Experts of a small language model: 435M tokens.
Below are experts of layer 8 (counted from 0) of a mixture-of-experts language model. Rows are named router (the router's row for the expert), up (a neuron's input weights, with its number) and show model dimensions 0-95. Each number is 128 + 32 x the weight over its row's rms, rounded and kept within 0 to 255. Numbers have three digits each.
After each expert's rows: "gets" lists some tokens that make up at least twice as much of what it gets as of all text. This comes from a sample of Wikipedia text that the model never trained on. Tokens count by the router's weight.

# expert 53
router:127155049113143155147095077139168120153130148120167120114170134110088126125072118135113153113067140135147149142120052087184077130083154161083154116204145132079127177167128142125128070106135206100151122140134146089131120148137099152150058075114148062121150179111119092162147119099132145137
up0:124128084097106228143100095131130169142103119167151152113097173144141180144102098115081102146160087116178087177142133190126101122108153113154108086138089131123151143142141049121128117092095143138138093122167155098124134154113156160105083072119091081082132166155179037117120158082147119111
up1:183154093135091126158130097176139120098132161107152061082087078118105092064128114135076147083105127088134128154165057104173091096089128183085087111124140085147124125120178133178119116103155146118149123171125145062136117134124118105099083142108113107113159152079174105116179110044136091117
up2:122134155135128085168126111128123148102139143071150120109125115155048131122091111117088179148122164133078150082128071109156097086145172137089143103204141095078082136176115067152143052112122156134156122118217121131119085135122078116126092140126159073120169117120091088159133116122177078156
up3:196111121140082117163153112081089152111074124099127108147146133114054117113093127084104108185127130162123102139136070088167149143070193143104129110121066104120100152198125166047120127095111165154159104144119174156080132095140143172156080107096180123142135144140117103164094134172088126113
gets: "or", " |", ",", "on", " of", "er"

# expert 33
router:148143119162147201113100174072127127096130143126117071144093119107085131177096105140116142140117114094131127164134144084119106110136155151105113116191039148091159096139121174067080175128120185093147068109119114188162116098147096128109100177108188129134124159082099102170120072143162105169
up10:111112130128167139117154068060194141114085142100129140119133120060124079178176138123090120085133084108142165165099112179124158074108138153121106124143106156084154096110128109126126126135049116103109115059068114136143096159106114111105140146139101114078124090104128116072057082212135121115
up11:135125146094060143112066116168139127119129151148097112126119144107072156106079127115102106094074127154161120085064134095053104171137112154117159131127140207192091157120085111096137103107159114083109096075082125168142122128120053089122100147123116096145069107142132063118134097076155132156
up12:090146108083153151117102128088114131162113128152135104098137108072164148142126143185118080052094116174089141142034129114115099098079162104129164113100126156137139153072102172133168130136174122093148050108122120096126138104174040135076142149102098120076140153079140137142111146133167158167
up13:173115131149133145158100111058147093089091147073092082160113120091145162096078095167157113099108123118167151161095079092095108096112090110086144110162089052122140102114174094150135145179135148157125065126084091150118114073146153130106134177060132188178107095120110128123152114164109107085
gets: " t", " s", " d", " re", " c", " m"

# expert 5
router:199135099163132134156138144116131060068116117173118141102146176154155121081108120132114137159114144097152125124165200101143117098134121152124127122174141065109104093115162156103125088128106148067069088177139088090121030117138109157107118124132208119203124105145119106167074135143114107149
up0:153078120153114148093070137093178178042143134098159162151117133139183135130123162131142098073121213140174158131145144122113116123099096141131153174122083102112128166153119143140158136150091133091124138143204121098159071145100116094092175120152175143154110127111153049181173116120111090087
up1:091170126191143173172161121110106078180140089177136079130111128143161202110154163130112113150081106098178099107202119144070122135164121091146169160174145131117116134157176125077113143128147112076106107127173151121111124140077142117083090127106103156182103130099156130183134102117143121210
up2:155115143187123134150098174177137118097075191130130106153176126191126097122155081192121137144147100120160098152130155101130175111092130129129117158108199155128175122167166186102161186113134164175137137105158104068098122190093127160121125142124116089117102144202082128088131184151128102158
up3:140129195153091079132112088117053143153048110050140160186107134084157127078145121091118137150213081089114119155107130163125170106125135147128090130121093064117167107115114105093184116136143119130101139139130140135060093107112141166094089088082167155128140145128106154160147113084123105157
gets: " |", "|", "\n\n", ":", "==", "-"

# expert 17
router:140168027107116145127163118080074058108129120156140146131136158129133103128117109155100195150090196090171146102172160084181104105094095109090131123188121077105123152136153152113181140146114143086136061182139093097112083145114092182098151123130175123143136103114111105141108136135132105177
up0:168117096121149100094123111146115130110180118185116113161144152123156113125132149203113101044118059167124136157154086090192106108146119133168187135161179094162123213094152135111144117147124120105123132149104076157128115055169186125127104130078118082127134101140101096091175083156142099123
up1:136193165142158102174169099103087148104090173188093074099112163144081106095138131139109136142114122134130114107135111141126149121208092126155061130133076120089092170149104167137160129198109148133156073155089178087103148109108134156158132108137143129111126066047164137150182102111116121175
up2:184170151121163150103125090134113144121119090179119164164106109120148135205105091141173087073068144083193121124130084080093111073093136106073142180171133080125146139130162164132137181061135088158138090153070124093153081144137104121126139113104138111128115135092107110148073115118137166079
up3:104155097081210072106168140120079125143154128059105137130123112169144096137103124168143120067062131095163148081175138147147133048155139187131147107134138148070136075116189109093128175168118148108120145109120174142124096120183126167082113125100110092136121146117138135135111129156050147098
gets: " |", ";", ")", ",", "\n", ":"

# expert 43
router:137089112152187141127171161131179100130094188158170062063184128121069143127105099080137121141105105181150098146111117115152149144128064096161072112109115087119183129116129110091123107091120111168123149109136088114146148137087106188097124123118154153172122155079144105108062105073121148197
up0:107079096107190103066110107144073126123145146140138158048107164125113122188102074068104124100097113114098070106134147128081114137184088147132122135098147145120152120100098136134082105158113128120084186132139101123140105135068114138105125117084138073162085080124144166107105190122199138189
up1:178115149129154155140141146120156082095150172154142131138086078135119079145126143154121118125068128078147095208121114174122174153117160123140099180072124078122142089120160111154092170122128138146163118101137117168174134088079173137060177111124146133163105134055118109085086089065132181162
up2:060080115153155095077131142142134178088169156130143123090138081074134110181117135106103104088157081061087149116167164141122115101121086124156145076062182133115122119104107140083169109108105123144126093140103090123113159136106111162109151078147109140141104116069177090140019110114138150122
up3:085082087111135131120065127117152124114142123130131091138129115162085110127093058131150155071110094149110065100090152125044129157147097086104098116143058113084099158096096076135121109105112121121058099054151072158105135135117135173084139085080090188151119118115101129130108173143142132103
gets: "s", "es", "ation", "ers", "ion", "ts"

# expert 42
router:165122102193163096103166171126151065132086186185169128086120120137129129097060159121110121121096141179134094147147175118123077096146161108161095094166105058059096159111184143115090131148144159075124088140144132113175062081140104149091134135144153102162136100101096116171130125123152112112
up0:114163150221136150163137158176116112041106097171126154069109172124179083126135125159131098091145063149101086119177106130165119145185112125121158100115120113140169107069182145080077121197128126142103109114123127102158137103125135187103090112110092162149126106165129122128094094082129136091
up1:142119057196109064116121124136084101125107161168154117110079134098138114124065154062110163126113131123135085099128182130124143114099102149100085088136042097111145138110103161109104143111117142139118134075125111126073166087112156084146054127110134100127160152043145146174175122123183134144
up2:107167055112141098201162140134159111148147087122117118088057162112125144118142139136131098082152134198161088143185140107153090102138167172194090125188100100127138186147121152128157165181148156141138156079110073124170104100151116139136108171085108153131132071131115100108135156142134103198
up3:150150135138193138128153097093114140140099161125173105132160146170070180152113139121148132075194133121102144079110149138140140102128121130179045124160140117151078117153186126121087098110134115072104173088075166078153147115129098107118083084146112118130194122133156074192172129072148102159
gets: "-", "|", "\n\n", ".", "\n", "=="

# expert 34
router:097187056138165145158152145167083144134144143118155157111145188099097104106076117130074126129158149160115107129139105123137123134075128086089070112195116130109159176175151178101107070181104154104184127103158130114103139150076132121112068126131114079141178130064121102154153102087107123185
up0:133068095122133102117133157148094157148171177079128154084123136142109149112083142088128124126182146179166085154166176108083063130106126142127063089128096166080144119143084167116116104148091145176196106155179130104114103083103160163105197121085109112138172085087077101122116135131163122155
up1:121138097176094136120144217103091159165138121161132108102089134095119107109025136139086142113142173133118116137107127124090156190114109120067057099131102159153117147117186129134103155154115163135100150098091150144147107204123140188095097187104055091116117161119148084111142160119124123110
up2:119168132122147134166172152131096148120117161145112125154122129145111117103153098129078138142188165161097083126184118162158126132117133089089167122141112104110128208124179169110169079145130157104192157087109105110090072116108146111122096117167173113193214178106099062126136145154085178163
up3:161144093086151156165141103156074121112106127149102143119157149102083121087078078126158131110152168139132125129176151176129077162078123131169144114110125107145187159237160106092153125126121157150120109080144172099142144141062162148106081087172109144106174137073160147097097089080090118155
gets: "%", " and", " in", "ed", "ly", " years"

# expert 55
router:126106108159089170104144172154068119106048161124076111116105184126090169118123148137165092123106107098138103166096165069107071086131113068124115120177100096141201132144116151059118137096121163121158108172135103195143168087180143143085135128171156151136064124162138124118129126152118134159
up0:104103140166064153165100160122141148065089157137112084108095166068095129167154087145212101117114116123102119128096141144089072118146127105138042153130084144192125143118151195095105134159129135101075084135181142167069130124158127108121124175110145117135081146126089094127086144152163152101
up1:103158102105088161083118184165092109023087145100090128110134080170112085111153176118116096084139113117138158149190131075119091108121115138127100157099144099139142157080133167103111097085116148110116190093109090102122149147153148166130152117079123157106066097148079076060132101130103134099
up2:146094105136094083128108129157118102092110142104128070130093138111133117122077168157112095096134098157081155148123116158076094112166128062081175156114114151053110135147108088063157170104094135094080140116122145108109122052141125133113169062093137158127121088167062100085086108149117059122
up3:108151074106145156145083151190106085076052148083154120132139132156129144086141082137130131108112098089143079144158109133205112149137112097199140094104195124155158092087115129118111130099111149096102069122095105127126125058121139148076102100144118109070122128125159137182143045139119086124
gets: "v", "re", "g", "qu", "f", "fer"

# expert 39
router:080150098178100197130143141160129080130070172122126148143207126131101111177146137110107167132138174134132094089153087119109080060178169087127070144189156104156178137167091116100099096113122144126115156130139105138165114130135120129104117103169133064176065133096097124140134127075129180100
up0:071134108141130181108108116127056193095054086144102108135091088084115128178096096111101131108071095164093115119144071058085105090118111125115035186091144120123094124110086122086130126114118167145111130117098127125149143088100124091079136130093084075148099137104135160101116145137129159114
up1:111149167152069151167174107128175116138109119148133109115130173144103155172032158089116193091098195135176127161131115110083137114119161062123081119164211120180107091165131119158095125113100165150155143129135117128105144137151075146093117124089138064161109163165143103140158120103117145082
up2:138115118164096088104116187094150151107138100085114115119134106191120077123108107098125142105118186126122095060088139138134089098146166094161090143143164130122105111131048146095128157081141086124129144087151124150170066177144101163132178137144137100159076103094076147200112079094074166092
up3:082138164124086141136113165136142065080118149131144099052183100113104162109117121136048117145166117202094084120157122130117108108137112099141058108158129105101098097100103145097129095138094115103126129173137163138193122159144048115131142180089104062122094165151143126085188170121138111115
gets: "v", "av", "ol", "om", "ov", "k"

# expert 10
router:124126081147153117111174170123157107152124112165135098079091138126111150150102138148119109155137172186115076126079098117172120139100138083141069040111170137133190059143059120098106147152103155127143153110123118083172110127091163203132149131148195132146110119112057127085131091104090154109
up0:110113048147082128106085160071118139090139148184134144130131141104179142151084119174104087076156152207106141082056090127117116129134128095141077078121104157107149099175053140127110134129116146088101094139075117120175123120077136101131114131119152158172070081111099121110180105143143109147
up1:107117136140136184125093158137200111191137112102119146083077107084180132198110163112125105068076116105117058083142149151168136101087165154083133117151152104094146108090130108098087164123148162169111167103100109115138113185122137143124154135161100134169027135093090130106113081133113143132
up2:117147108127190161112137107079108120166146114137096120106141219116167159134128129125126082143131196098124090187085116119175142161109198117112142081117131142111109119132148178139159173130137146070150141108162137165179179077107152141140130075187050123173135131062107171123121097096148124108
up3:089105125125142156141105182130165077116132136171124083164116172179131138156111138148134148142082173131181098147113085155168132129104114056115101109089143113171169130192069117117116119128108110120141074141098094105155161092123172064137103123105192130173073121073135100100079092081110089071
gets: "ing", "es", "ass", "ess", "ent", " comp"

# expert 15
router:142154098156120179083185171121136071108121129093133097074085132104103161190083170124158129127152093217124159113133164117115101106113152143075147138087126120107158157143127056098087100190132228095118128113123117100135123086128087130116116134157138114159123160145108108168130082095124167182
up0:101133142145103090203119120102067124091108084103115118051121125101142200108084111144125081107082157114125150081042172101131095157150121149071134099121148112163142096129076084121175095100138135078103184078112127112141092114143127130091077094167078093151159119114138116124148093107128138171
up1:128164092118074191088107151094114091084118149064124124091085151137084110165135110101120135121138167131124107105138207127168175155151141111094133114107182097189173140128140146110090113177126099125213153167150132116100117096073067109129158156063134110193117145149098105121129097120132101180
up2:151159113165053130131176125100117135095116113096123148064154186142098080091153137121077118117126094173128152090142095147029100181132144063114098152097126156102124098178148114084090099132140188116139121055103130165171067140106098125075100138136132121085138139111117141144124097113070135137
up3:060167104131095163087098121092112136142121130135097109165128108112134147164077185117138104118136115128096165125173158137074087106115146160142139080127120106107178096103059136095122088169100172081068164146082091213140152101075109149109161165072149150174155161141139124136128170149066142144
gets: " d", " h", " v", " w", " c", " st"

# expert 28
router:158140111134164204154134190069172098141121158121126077104152094141110142199118169168131119099085142169136155169136177070180093106071113110087120140106132131146128087099155132083061129125117140060149098089133079143128113131162129154138162167163135150141117141131100092182106066083107137157
up0:137162141169121152115142134129162132116078115145174152056093133145102151151176135102130139114105170109103151125076110166170159129119081131091176110105132157115119072120158109105100128171119156084105172120143143107124174148119081121152136132118086175244181106124164101191154062078165158156
up1:083124120119111151133122151082091099112130084178102073056072103169150118131127115135140101134109179143103139100145142122153112158112076135065152120099121069164204086127130136085057125137135182072109106081130076058181122131107126099106152095124142120156073176149113125118069099135123129144
up2:108139056164092168190149186094112123151139125089156098090162195121130102071110143139142089136143104151127172117160144156197135109145158136152138117107140162074151068138110153108104081134100138072113110165173078149103097126151111115131124135158120151116223119145158197115136080133076146122
up3:119139137142161151167130147110111081133118135144069081103098092161092097110160124149070106109202117163136139095163117156146167124099151160167111163139163125061151110086182114120055136163108157128148110076130107135101050074161092130116169121132088075061147137167101146129096159155107072119
gets: " s", " m", " c", " l", " h", " p"